config = dict(
    balance_loss=0.00809,
    lr_router=0.000607,
    head_dim=64,
    vocab_size=32000,
    init_std_qkv=0.0208,
    beta1=0.95,
    weight_decay=0.017,
    decay_shape='linear',
    batch_tokens=32768,
)
Below are experts of layer 4 (counted from 0) of a mixture-of-experts language model. Rows are named router (the router's row for the expert), up (a neuron's input weights, with its number) and show model dimensions 0-255. Each number is 500 + 25 x the weight over its row's rms, rounded and kept within 0 to 999. Numbers have three digits each.
After each expert's rows: "comes after" lists some tokens at least twice as common just before its tokens as in all text. This comes from a sample of Wikipedia text that the model never trained on. Tokens count by the router's weight.

# expert 10
router:493491500426520513510506467515487511493480531473526487538460496501473493464516500518552543483517491574507444516504511497461501566525469536479534491481515496507524483488504505493486465496455512458509501508453548484486473473541538517513519506501477505492483543493464501482532501489510500482452464499521492429499483493490537494455477495476485497491537497443489499515486468496492530505472499504514464453480550517529509498503508489513559503533549496530526465467499490505497495538519514503534481497512453512516507519459486538518489480542499519497491529483502464515488525477482495497473501519514492490518507483513503496459484531508491494493511521506517546492524521486549548472525511466496515476488449483472496531505525504521526517528441479513468462527490505537527493488516526
up16:490505480509481508485518518488477503516512518510531485460504516473465504539517508456480504491495468456477510490496479497455506541516513484485490492462498475464502547502489460482490495507516513536532520495498520521494509492472476493513489523502564528485491461465499473495507457455481532485509500548501436497466544483504481522441503517536463478516486547497550477487542503496485494467509526546444484506495523537545483505468498487476503512483454470485551526503451475518521519479539486479493511474478518503512494494521494511505534506502485486490466459474571527525492520482490505497499526512509543477490520524464473515552505510477536568552504512496493460463513483499507486480499519480518492476473496544504500461494484501545519471493517488496531514523486489480565483514456513
up17:481519505457474473517480508482445541497506512474496518478558491510472515471504537485496541458416474512534487462490527493469507499508522518491522498583470490496530500467479451546500518467491531500504483519522515515524537511535469488478525444516546501478516502491517539513500495513528517455516522416472548509493518485512501493502503441525503480536483459461512471516543484511461511433502524507497494490496519470511531482469494475520526506565503519503492525500510499510525488513523499517479436474499498496504512521460481527492506519499503523519511497488473509509498523477516459511489520464510515486496520534511496480492508513503558527518514489506495528525466537502487453546499489483506470482520503543541522511531510493480491508503514492503524482526457496510503506493493503
up18:451526473484514516479495501522506544494488494531489482549478512455477496517460475504504512458550472517465528464499545515467467517459476464532500482487521522509534539464479474505472526507515514493518505522491507525493513452472508540515501546508486508508483527518487464478526500523461538434454527509508487487507489492491502430523496459531519518442470504519489505555501485479493488492567525525487494467503531501517475474477483475494490507557520489491542504507496526503443460504515510487523546512510492518532517479477509490481469505522463481513507477474474507495472447498513514498509489487510520463517493452501497518476512461514514493515500485505517485457496510503496489489526476497456482474491535467504472534492491503455468547463530530508504479497505555501519537481511530
up19:527505495505497491515528487469481500472490495474483512519440491483547518478505488468523548517519502497545488463502487520486505475494493447519482512461524519506507512503502471522520525468526513491491534509513468476457500450480437511518505497463490510468522474523496480523544512450525466565510493513550529528505503519507490480531534536474503498492472484503507477488509497538525487462514519480541461498478525523524548478523474484501490514501491540443510539466467515487482542498474494472512524535487536509519465502487484502536481455508503519498492480508466519498509499454547513459495508449497542509525511470501517540495495544464502513519504505558496504508494544460507512465513453497496480442441480486474515511505514510530450477511511502481509471476487482515489497486443517
comes after: "\n", ".", " ", ")", "==", " 0"

# expert 4
router:481513478465519484494530488550471512510497521501512506504468482556527542477529492475512499490512511524510503457473498485515565512500465473498516512479561515532533507488473468496497524500478455494514526461472566523456490489490507476515544478524469494514482519493533475511510482492531467490473474498530523485466490514487515501493447504505489510503557479501473507504486504517506557492494505499457515533517494492471506489490481483521506507476498501515514518503495508523492475477525522495505521525468517544519519496548512505505467500505481520499500490487495525475539543516555452504478477469506530466505497536481477420501523469505500529480512487503522536471476458517493504482475460468493530489499501517461539494536531487449504473495535487503464586527510470483514504563474536
up7:477521478520439506473489482489500457490492493533511483502517474464537506441501482467457556437497457499490496514491496476525479457494544481509515478536456551479466477474497429506536507488515529472512501527510541503509499476480516481525551538492498524502466552505499491501446516480552459457508511500474473480505478477491488513498497522513491527508536505510515495531547506487497540489479521505483503513454464476520472543487525509524496490532561522465547488499514498541512481514538508487497515466504505458525464492484482531525495460490532521505533520530510536496503491489530444489493473516529514515517509466488507507530504506479492518484505512469485512540471470511508502492490462465480485508472522526483502510470470461521503497479519531474490544481549494497499525484491491
up8:515545495525492517515486459536490503475511528480474467470523491482492511527545516513469552461439492473536484484490473505493505505512487517543548493528471505490528478506477525515448511508504501469501475522505524544490521452495495533497498489498508522456462481538544511521520503526507517498497510519468468461468512508573513496501497533455547505496513506495494523516529508504508494478470512541476476488504513495536480511520534474489525493532535510495466523506499466514489489524500486504460499478506551450521506468475492503537486459517503509503484500479500527543523506462483441523526487537481515462500489555504476466501477477536464501455452511494491489498486510454481499518463440557493535524492517515498525532449494513520514518468530495484515497477495520439520506499480512
up9:513483475505476482539454551505521543476480492484479505530528524499481510524501522525447517522508520527513512496460524491546518524512512479473505540482488524468517520528513462523489491507495468485512523535473501494477452491502472515496506474488543477515506504488480514555474503501491478484489516496476559479520467475483511526539490491507480520518546488517483512499515516542526449487500474516472525516510490539478458500512492468522506499481493504529517471469477512477499494512489521516515506459513493573501471496476565479470526516547488490492554539422498492483530552487514504470475507543495535447530484510542510483524513487492515501486486465528514489508510489481503473467550476494492507514500504500488458422515534457480549509485507490531498489510517515538476502475476536
up10:474504513498518518465517482519538503512512447516482458495524517492497520562470471483536490494455505482519505480517491520499494533475497486507541494505504529516492489494508498504483530465478487539469495513519468510482492528469515515516487519509517528510454512503542509480464452409513479532489448468515505503553510516467522500495470515515522516466538543517494491489554491456524556519505488498501546488509472493522527559509481514516492485465522451481500505531481507497484466485520511470517435502494450484489461481514486493498472534519456505504501503479465480485488522482498493535529452495537524524466484476523485462499481526578472511468478538471551476496484489440505512482517486512505478499490505532479492501520478511471484502520482527511523455495505485497526490511514483
comes after: " of", " in", ",", " for", " on", " with"

# expert 13
router:504512525452488528487511496503488513538489488500487499558512511501516487522502458479541536451509488482522475481507509537498494487492493548492495511560545506513483470496503470468511505485528495451473500549536509468510538506492455505501506502475469484500523469494472451463496521493496509477488506495525462473478479489514502507481504512526493481501504523501475490495495548508480501509465493529493506566482519568519520496470505505507461508508545512477511480505550497498536527533480515518524492494528504526509563509538503521532453483497483493474482424499489459509494557503480515481467494472485489496503518510502496446485477516561518456496512509489527490474529518507510497470524516468510450479497439461516511463523494518448516510508521490486522479497495452551474520495549529
up22:521519474512488511492520469490513517516475501496463488529521547486467476544513485515544496460506470497504505495525508530526516475503485524523547494560492505528453488528498498489498489522493515473468542476484506470494498473506459517472539468483492487433553432488459476531447536495513487476516535522499509498529513463559490542495553515499514523523520497481487443468503544501462458513511473507479510518491513496535527488489550536509458488486502511506514525500533501475499507487477467509529489491499518502553518513475512525519494531499512475478458482533501507465523551537460514494492534458473470532499507556510495469529521473488516461505466514481503501525522490479498528476444494501552508539514516505494461473502486504497511495523507492482503498545493487500495499504458514
up23:492516499499468473491498489495476542507496472549485531479474461439498448519474492520519500474520477514491500499519494482467507491479512514546455535474492527500508509485463474502529506509497491489566550494503455522506508513512575496507512510490493502501454502513457476505509498491489541473493528503464496487545514498518498498486525506478502474457483463441512481464505509496500475504520524496516452491486507528475505466475471470488477510519520484521534555522519477531500567496524486494549505545462523514468516474502459472481515513471474441515490508532482528491494523520494436496527465461515522518469467498481479489529502525506489449496519495494507536489521522503504514478474500491461524467448481476480488474524481522499493511527495541499514492549453507477471445507507483
up24:487500507512491485487475494495487458533442519549531561520491500475504491480487504493493492508480497487560489542498460494525465540479506482498498460452489501493498515507526527543499517495461518496483476556488512523489517500482495554493481498494494541518534510489478445498484531500498510490477524460491493457519480467507527586531521470493487502508536518488489485551492475514494484509526538476526494514473504532533509475528461476506536493518534506496497502511543507502477475496520528525519506507527453478538519537514457478497434497530499508532459482508502527484505466496524523428508513516456507481554520524507510493441470503452496494519491472515492504504480502528510513503483507486527472518535507517486499495522460504490508554504517512462508521508499465468490511551524463
up25:476554494461499487494500486496504515510495518481492513512521523529526481474529476509564499464501488514513536501491515494474503518513481476523487474516511462519488443489565542512472522511504506565464529577466489538487474518463446513438512490465488491520506508543514473535478491501538465552499486511547461517490501459461461571509533491500496505525466464447529503500500542516447485512471500501517484502523547462524491493503499507525501537471481493454487502478489495525485479456535474546494504500509478515500465512521525477475510546511494487486497518497471484475520522512490498482510489491520499473516502494524534500447505497458515506509486501506490519461475497479482516526491530477479515533475491480517530495532483490521508491466509532475520476484488531484543525476492513
comes after: " |", "|", " on", ";", "On", " due"

# expert 5
router:471468496457521473492495472487521486552497514485426515516493491562477563487476522503493511540474518508519516553495481513497511468504470522490503515545513497498532537523507494516488516501533523517505493518454495512511500473522506513500442483511490508509512475490572521477505518479513502510488475492470499465500506522498507512485547504485515484471479458484510511485546480489439463519519505515525475517476535517510493514475497571496504480521501487526480564479505501483543533494496548529490545461543521522504547495532523529458475525506492516488493501504534458496478512507467494502493504526532471479496475503488447539504505488505540504544492483545489483467490526479452477498491481465503482544491466493461495483489505512481508475522480463511535527511517476517503467558483528
up17:517493482480509479498488474518502493531470547522497484524523512488524464473529522506497503483518539495517521524514478528477516530526526521491486549515534518484504493516494469495497466481517541506495473480469488472486511502511505430524480498517550481505481511479511508547499495500469469481477527524494504515483472511466511527498502505503476523491526469492502493510458484545494492489468521544514486545455473519551487511502476442517505505564494502560507516487540533475468463481492535545469506473517489533477535487493467489468479505513506527478435546500499522465478475469521456502518476529457534481488526485523506490487500497568533510516490460509472458555480474454465496491530499550517465523502512497508475545498508520471522512480474538526522476494512468537514495504514483
up18:483504472484494498468515491451498438528501491516502493488506462506510488536512561438491551450504498496459503489488495501503453497453523489485515537463499461487477479520531511515496542485470535489498511500500480520496510528480471544532436471503467523516480532519508525483510468490502519524494499530471471509503484483480504481445484518497490469504499454505499502503475511498496507471509502531446475509500501476520485549485531490474497481529451553490517566471519507480483512510524519520533484487452558493508468496481536486544477487553530518546510474502515501525502502508448543498484460491487487451463513531483473492531489499475508489502517542514462568489479485466495507522467510487490505505502493518486499493489494523482509502498482491467495519520455537475552474520514505
up19:515474520454504510503544510534467517503494456501478474500520503471487528480449492481484452484478510495521484483479516510484517510501455517489519527511477479529507532521507519504511516530516509513509517493488498502492434486514509529494507546482474523538505520524489500480454494550475501516503482521502471500514528501481523508478511491522520456468525521548533458533510502504518501499508505506516518510476517538469534531487504494493517510540550492457542499504491535507499469498494501503528519474468486481501494530464541488516488546496491502478490516437488464519515511494497504467404529515534538484480491431515508481530488389524462490479502515466481478509530541470484498501502528489455504529511487479491516503498531461465530521470494533530534496479474497517520517510493535
up20:486503514519550497495452457516469458511525487528508525521484525513495512514487515512528477485476506459496521563507514492497536493540511516479492510533527496497518504551471546497524504522505519503506498500514505511508503511514405471507485459503451477493497520462510510517496490505501525479499507510476495542459520499482456516541469483470522557492544483525534499466540472500501511448514499495494465568492492452482503501508525518499496478504505455514499537506493525522489510485498524518483494508526501515518488534477516539524545548523500524502502516481509471505473486503488512489493499455508525514467464540511488482484546529454529476486470502508510454501499492527501507497492469462500470543513491453471523493527494480483512455544490448492550550458543482532467485504477523
comes after: " |", " 1", " 2", "|", " 3", ":"

# expert 11
router:500533450545483511496524479521476515483465470488507502514507504464479495499512494452499519463513510567541492517512495458539501557506541556511524480483498527518462491479509519530520500522469498444456481478450479511495518508506524501478555505509518494500513516535511507465494514483498558538522503497501484487472477501495556499503521498497492508527516495538506492496495495478520520491510452486485485521462475505502463504536494502483460506485506517484509518490491514511485534503485479464476548530512559465545528466508532540499491489525489517485500514484527508490483522495498507493499519453551520488502506537477478524506509470487498537460513434504491501497499473504468541529520505494506482437489456498481539456527538528469464519503479473521568463520463510481547494493487515
up15:457472514496545525510513515502489494497444532507477469557541504466513495450513488507498467506495470536509513478473537541473541470512522482527516475501466498517501514462483488461460473495532507455516515490536487490509496508515530517494519516481500516468514500544475537495504502505500530513457523458470498466477502482492516493501456508493503470523495510485535462481478474533530499477496493490513546558542490523517515454451493474529501509525527500471484476501514504532505505472481444485492506469475488527551519480496462521518509538495494519448483484480504502511521512496506534481497500494457487516521536571472531520487460477473504480479539482499483514528506492547516488476473530481499540532462497526515504453525455489462481512512542479486538516525527525467524521531510472
up16:466500518514508532511516501498541506531476486519466530484472559530531509536516547492471527496540493495534491478488482461486508481483509475489507502464508490531505521522488511498498572503460526527450505491473480542517517462521472487491502534461520539508516519487498509503473496497481490506544466480481487469497461505481511490501492505529468475476499482501486508519516516511512521465505501569492501545477481539523488535480506504483486537493512519474492487508464461491480471484462483458494526491483498503531574491539493497558515458494435502502441502503484506479488522537469495532530471496527482481528514500512466477531489444503496491496515472461505538520491463534507502494528501513538491454444547466458554541504496519456506497507494531491516501525506483495503479501474510
up17:483478476499495507508495507506517500429509507509511491458575489475516544539465506482502476477513461521526504553501512499496487497530486475471505508484537478488496500505534517499506455476477516518478501578481512471493517533471524493501494491500481484458497505514529503480496483491467462460444466502470547481511524526428525505490472473506531478478472503442477486503495473501490457448542494501480464501520481523471522531495493507542489483505495505465518489524526534500502470493499491530515512501522486516475484462523498486487520481482513569483525498519500488473544501497530496480523499507528492480473477462538466473559506487500504527475493480543494519477494520492494511527497470505483559521554453528523482506450537514482472492541512494503492500563510489480532495511503488
up18:486500477470503496505497508513507483524467476489509484500480472489521463508494537486507497536491483542467548509506465550475488483507513526551520455486499523488471457479534463513502542495511516509490477526465487498514510490515513526489551505546505511531467496464503525498436498499515471495519485517513524458527540539498515484505514531497505500468507513508497530534477477552567501467489493512455497496477537538493458493535499553462501478524470504491517523528512476526481509465476469505514514540489502478484487534543495487566503495530510478517470503490496507504532491514515488516472542458510500490480479504516464479512453471527477486513490506496489553478486484515477525422467453517474476482518512487510511520479468531466444484460503475460488515521478462505506484475454478
comes after: " |", " (", "-", " \"", "|", ":"

# expert 2
router:511497455502495545475467496508487522510509443490521484480530502520514527505476493517477513478475552504510499505490496501524507506563502500501530486515510503496486511504502525476532506514476491514486494526501502440453546488490495488457492492517539487522495555530481474474525473497494504489501453490481508497493511481473529503546484500508513501472487501454494495494524464508475485524480507497415507439510493509458471478415491524506535498479493536492523505500497490475501449519534462495489549469502503532550479498495514533490483517487559499487506467481506538513509518497508486492501527490492514503553525477533498496520539520523531447538535475485556487507484496509470501502426511470506539524517501491495519500489497469501513445497511523488446467528551518469496485520524468
up15:535479489540457548505470460494514519491484506501503494524487517505483504548493512540514463472502515491490503460535508516522534474522516467517504503465479524503501493527516451492501510510499481480518484504449525498511491538490458528494500465500475474507514499510564485467523478500462531498539478506516470472560455473490515489516487490479541491490492538493485525485523496502517522478538492486502429463456539530494425522519508513491502538479516496547502473472543471530504484506467540486489495490518466512498449498453468575493522507507495519502503474524509482515499483494533529489506526481511502519520542482464446487483464512495496499464532479453502503505544491464516501480471475484485485492504486540475487561496488500512523477490503519507521480502445538479483494472501536
up16:524508485465453539475443487469507508486551511464549495514525497547490489481523473514485475450492524520552463457481489510508531489471515514422509504501484492490495506525498513478541517528481458453496495487493493455471530505470468511526512528474478511514493472503504419499464559506534477522493510475484482530533503520481527499494489519491546526515518506483468492502470480487444528496506477493478484477529501499508460498512529484517472502538477542538455489488516508460489503499499476502428488516492483507478515499515534474508531533475538487521528479483506498507498487480514490477478493504474473464521515490487509497537537513528497488504464468492494445465475492480508511474521515491536464483554517504490515525486558514512519471458519532509522476496525487489496515463495509
up17:500478462531512513492522535504496461473523513430523479516487506519504515534475526452487476506510484479470489545477500505479519488489510538522471472525496525516483474478528496464484470496507417518489485494485488521495547529522484492481550517482543490495502548525492516521516506507518480491471483493501495474537459524517484477505507462496529524513441472493504501528502472508531495456518469498504463504508491500461537477543484516529482518486493496505512471497540537498502490460468515551507534593515444511464490503489491518481449469492518519515497519515526505509505523547464507488506513514486526489495509511509507508549521479483485477511516531481482487487538509474422511517510438490516545497532511520501511495506500520502462538490501493490443502495548472504525512523506530
up18:488476481509476526495468522516481457502542452496469497544528486501529510531445510473490535486468487513526550539504468514507531501517517496482492560510494476493528501524514489487502519443475504464509525530448509538516490517483507431482513541512465491480500513521505522482488504530551511524488476504514455496519516507471459501501485499518546456526546477476536531467499448482499489489472453532505505454496523496495500517490472464531481486453491525512494484516475476500499502493432485469521487502464498544516461453503487505517472498508513481486506513537476546488537474514453522519502487501488480504502489525483492539475532519500475514483513559482485477526449515518498497524462489534505463500496478505518520499470557491473500465520512495524524505501527517484542479529496472
comes after: " the", "'", " a", " his", " The", " their"

# expert 1
router:495501491497522443492483489502483487511477528485496521513478524559494504495515497463475506472506519545507504543507509525517485459522502532511501485518485529485521477517501486498520479510479518493491473508475504441475513491487487501469521502517449479490517536502504523485496487484518544502513483510488496505521491509475538499511443501492486459505530516465505508512522503501453509497481490482458496547488487512466521504517493476497563490524582482483465485524501523517492512506503526466497443465563547539502499488538527492463508495523512545537481491511520471448544518537508484521494537476530505470489490494486491513487510496523531472480550511498512486430513485511485536503508502539493503431500509502452490490488500493446492492506481485504462446489427483469439479473498537
up10:489484489492503505496483492532509540472470474526486485530458494451524504505514499522554523497504492524489505496481550508458512510479518525527480532504533517516536492547505536502512492438521474509526527473482494478488524487444490531508542497522521535568571538534467504465493528481491488487477505521487545530490496491498478467482460467501466490518519518486527499503488556481484506526473530497473499521508477505477531506507513510516515449491470445480474514506486556506484524541484489470511498494528485491490473489505500527495501453518581508479481485480478478456472505474478485522444511449509505512507479528531467484490502508495487490479518511467518500510530492527448483475479513496489518529551474511490539494479524486501455467523514485523537466498485532482491488467513469
up11:535500471517541490489504469525504469481418468504471518510511536511515503507489498475520473471551559460488526473505492546501491492480492524511542459490518513516498570510511529535488503477495520491510511483486496528486464456534529540479500496466494530553514528555531500512475477480554508512501493492482484506545491486485482498486423478530527531479518489520479502491540462520487514529474474498470467451508511506491527497513480487458505555520533511527464443479519490504500516523481500498521524500508460520480465485478489535489503449499493507501531492511521505474516504459455515479478481518503467503517486510483511542490487498510548500476514509446515493506489478509478507493476495528449486499550533480477538506545535492499493503490484474500479508518484497460490527457511494
up12:515525482533497516481517519513472534515491502474514497479483533494562511495500510502529530488515514480514490543523510523506477466503520423494489513489486518531471499548506507483471500517506497492518519525534514529536460463463465502512472503503531535507502535504518486485524496504505508518489530503498529491513462473473529473473516526505476483494568471524549536469490472491540534474507508514537489474482531503535520478500439523447493519491556498500493509512540513507506468528490549472506540494443487539517492488479468501481440539514492481525496468514474486457470536535513547510469465465517509500477480479506482477481504495495494494480505496453454496471497508502475458499460524486506487461474489503502468536475488494509510497491453480438480466456540519496500504502476532
up13:442502511536508551493500532483496494513455513516516494498456490507502556479465472503508519502461515527460449476520521512498499501507515484535502497484492506528517486517480536485468511500512441494471493487484501488510495492447513497508469519502425498505536497534446488464493516497495520482469498493498461514508495485516497466498458532501476525505543455496506527466501463494471477496483482495515481509499485479501505530500504515524507507497515453502502519551521549510513576532477494490547524439517455480525507504485509536472495500511520482532521534517499465460489522516463491475520521503494517477548498528486498500525539545521535497483475515503511472482571505482507531495511508571538446531512484491488549518500481521468520451493492509512539456513513497513501482515499478
comes after: "\n", " ", " non", " where", " Al", " al"

# expert 0
router:471477465455511541462492498495450510530486492490499515486488511465476485464499521528507548526528510485520507514478491515491471488470442498521524474503493493478508522507490501487512471499479491498488518532500516530480522532493554441524492499494502485529489495523476524516483483480518497450462505512496483461490495498514493495498524530470453520509509531487490504546490542514525511496533520487541502442509521474490528450477477472491470469464507467486485542505486509512520493521433496479541536515525489521529510509478498499551550538485506516556493486487515535551494520469540478508508487477507513502506502481517531507502479477534517478511481502501520500474492479506530507522479464478508471439504501487557460547522506577485504507473526493491533558486507559489485461482509540
up20:439501539521485455488503486498501487496439508492526489477536566527505514485474505502475517476465514487506450519496481543518499530478530518438502512524484553542499462540503524484495507533493486522526490530531514466478500525482524526489463515528430541495513490470515551483453526480554490480515482491500504497510522502483502497478491505526534502522490493505502475496519516477517485513497508503518471450521525487545481493488514488477469510488540498509478515495536531491540506510483515485517481458505435476503478525491502488557473524492535480493459524486529535499478479489463504517503495505486492508535501503476503432549512459511483469517485489496464467525506514471498496528506514474514515544533566505476511501463528486520466514509552506481505519490508536523511470516535508
up21:533485525521495514499536516484456494558494517482542524426483537495472475516506501516451508537483482482536503516494495480498474499521494499527519520510498482549496544517517522468469484462457494476484502509466486505537542511510519476502502507486465529514520462489490474488559453495531500569474499493564498511476487490482506493471505479475521509547517545472494543494477536493515517473520506474502500463480526505499482509507472503468499495502536472455508518449496485546496489499486510509504532459525497538499548481494505483473499510523482454543464485500512460548507471490450443463507500490520522523495493530520500465483473518502508510555514486492499501497521478539468492445506457466498489514509518434483491511498497498478512486503458473477499485496481460491513492517518480
up22:489502522506491515481507496524512512485469537479472518510471497473505485517519477515541523505468530484505542455444506503514495484484520506504519518539469498500467506478515461491491461469468498506471487569477454465506521444463519488491488501515506585484493534521521473507497474541500505462512486505480507488529497507499488493544482539508503457472536473486476478477531510532511506496457573523492520542518451489478498492505514522514502484514481542505496495540504484480514550515466486514505497473485464488517506491527470478547478468532560492559536515500517456498477488483520500485506499483498485524487467515514485511462486491544460486547537498444498488471495513515523533523487539478492531478505542478492481496545504519540514495472469470472470510493537503479508512503469485
up23:534493485540474514481512477492470528518528482488491510518530489473498502479492490514529512446524526488491490498521455413537505493517484526525495448493549483496491489516491497469476507486538519503489491501501527496532469520452497479458513473543508541483501547479482485510520499480468479517500509487517528528503515524491534515487522527517511512526480481527529520539485475516487479523488455544480446523465479480460517495504486481483505528484506491520525507551555485496483492444469491528546512478529521554492488499507493472509506517532452458535509501521495486524477441502528495474525518488519493495515523509523504521498496496483520511498530482511488546509535492492460530495422522497503498460485513541537500492477533497525503544437471528448503511498501527470521478482513466
comes after: " was", " to", " is", ",", " he", " and"

# expert 14
router:485502503521490491476493466519531454468521462501470521497530481479505464497470489481493512533492506520489486524490491502532516548504466464476479544517500453511537505500545500507478535497489517497426473488466517503497488505534469516500510514475524495518495505501530477514501494467504511497481484510525568484512519535505484522498510502511468517465490489488485459491490516507503480523522514554491533536481441524498490498496504501510468465493441548532480496520552541529492495481544466495500464476481507532498446467433570490472521487497489497490528495508491537511509476563495504461484497492518488496508516517518531492507494492484517535520483501496462460481487515516500489495425471482511498485466519500485464538467517506491478494483532494462559533512550538500496481444519507
up17:481503530487486567497510489525538505496453510507532542472493505495479513492493490459522487542501525474517516474512490490489497519495469527497516526511496480479489449505495507525496478507496516451505530494488525478499507499498504484555464518502521526514516481535484447576471474494497479490460469501504515492536450515490472521483498497522546443450496493475483445487516499506510501466497496541491532526489484486456521436537506548506476511488481545513444538513516490514497507503504495473549502455501445510505488561501492496476514461514498534503466549538478492508506478534508512526486545481523470529530518491508469484524505513484534540504517511492513513480516459530526465531474502475485523484497490453495500514520528524446492485525509554544503487527496519509483513484518511
up18:504530498474504532498462477519482472483502499520479470500467532502522478504528473548527512539488519485517489484477504513450470510493527507497519472504479490497537486502542530494503467517519490540493489500496556488490490541480492490527474473514521527504455499485537514507494492503521486500513459502532532513531560485482501525490531467550452491451447447489478518542477528515485529503471561525503506452504494507470510480465490508525529469497466496499486517532553527491493503518490465490545472495471529510457494499485539513481499486501501464522543505523513464465499496555487493490523506518489553477476455526520500478566515494500516512502439516467546509475506523515510520482478484513459501513532500508484519504469467505532494534554451485471513516461519532492508505497500529
up19:458510475509471476471493452512509485513504513513485505481502483472559495500505507529495524541518512508503480479465511478497460469523529503499491504477506484572524511485455468477513510532487475524510496510525503515499532480499476513486498458473488551551500473513514449505504521457553507438505490528484483532499466522517475475532512541533477442500502536505523458457474531501499562511526468508566491466497492485488532527469497494487515505505514495503454485528499510497503500515486494503531501433525482507507479535489498546512505502521474477531494505537471498503479499526495530449503502536488500529489503505514503500468520507539519495525526530487491462504502523460536523536481522504501522500460482532486449529529501502479467505469488485469520455514501433528524546476504472
up20:560502524506481485534576501531515536506480453511513534449444485481472511481464498468532520538518484514525502479521478484473502546563492466462487519535460463484525436464516479498518532517547490527522508506482543488486528486462541493500499502474499488501487479494529470524497498468492469492499473506521531534473477509504511503478500496485479485512537472479511515511522485476465516479501463552488511468533489491487532521531490512504497507520456510518506499507532520529535478558506479540510492506542482472517483476552528513485494498502522484527465546465477500547515509532502493494484504484487524491489510528483537466508479486484480478449482495504489495447515493468515471493501520537514498506495502444469485466539524480497531496530491514481489512501519524501520527499445485
comes after: "\n", "-", ":", ")", " Born", " Location"

# expert 6
router:498480513492504491501447455495530492552478524512507486459489514509535490503484513505497528457508552494529505506498497487508518520524529537515505509528512554495502526467480479459486515543465555502504475533492479511494512497510499488469467524512524494491494503539486529520504484503524474492532478503504480498462483502512519509451483482513499473524505515530509488494506525499495498467455514527556486492510565472496465524403531528503501494533513517537504511525481501492493478476545473484503509507473507466466467499470477527512438521501518508486496508461515512564520522486515469511508517423491503489503496490489509528467493504498457521478530483536490499449565536475477530480528500489508497548495499523458520558486487537519505485507535489507449461502485506473495509530510473
up11:542541482473462479498466473487487535485509513437456493520524504464496489506520492518497514458432484495527520428525497510508521478457456531522561463481529477527455511478534494481514482502487453523501465501534515489530519486520494512517517453479497497455523542521480474486502555503501496467542516505473487486500490503503494490488512483527504521462485477506500507510475504419482492467499498535504470530530508469460543507466504484506506511496522488517479539535520515474483484469512480517511496480472482518516456512448526530517477495477509501478475529473513533489523527528463483552525506477520510491502474496521496521519487554543514505508495518464490568509493481490494477508516490533528493480488490479515536476503527516524482495519512489495500502566499488528499505471467472
up12:490503459465464462528483528498511514537487456495490497472492478486452501509502491532492513483504555477521498518549527565508508499485560535503474521509499484499529485492511481510478511534466512525477513534484490528509522452516493544507518477470469484555453482505453483470488499507476527517505480473471501553508498499502529515500485557538482527534524483518482513528475475480542518521509510540467471506520473480509496552475508555513500491512515533518506487466515484545483486499495492534465496531510508523514513503483486500489524516526439543489486468519466511521459464513521460499486481495507476547514519472572495449541516480499509479478467502442481492519556502508502496522507492508495532499552480527485509472472506492514489460543484497496522510504479483509524507522494504
up13:471458536504520468499488534486524467506505482508500548461556513475506466478507518532506510474520492481500496524492485498508529498459479492507475519453493473501540534522520470477494510528467520493501504493460492491469536499538529509516507501547488524490522492471538542546443485469443510482484478503467475466474504559494495478490492530541499556518489498546462481531526489466453473494441453525487511470494518460493456514528524521529536516480501517481511478494517531509518523485503466457483503499472514504512481499465465486491536456503472471460503526498504496511483509468530514533448520526515470471547488526460522501515499471488462528530504470480496515495449535506493492535488528498500505479524473528470472492479454507466513479501480509495525526485516498471501503521490514
up14:525505555484523494510502462481527529519510448479505472497484490449522482529496503522533553490460534473511518515449470536498508509531514508513494525531524541537503469508525447503501531516508498473482473479519517488505517426484522461520500503507503509474479482467545490554525493466520468470499508441494490511474529495475520535495524535497472477504500552482502543489516532506512538506516528517517446467513514491494499530526537491512448478532454478511517500493504469499495488487512593502527451484501501514472516463520517516512535494490545472494519454500484548480490473513492490494487521489499447491521475500486510504507493508499481491497477479526497464498520467486509488484478468472544499555519518477478524492444479521471511467484503528485519531480505506477487489493511501
comes after: " the", "==", " a", "|", " The", "==="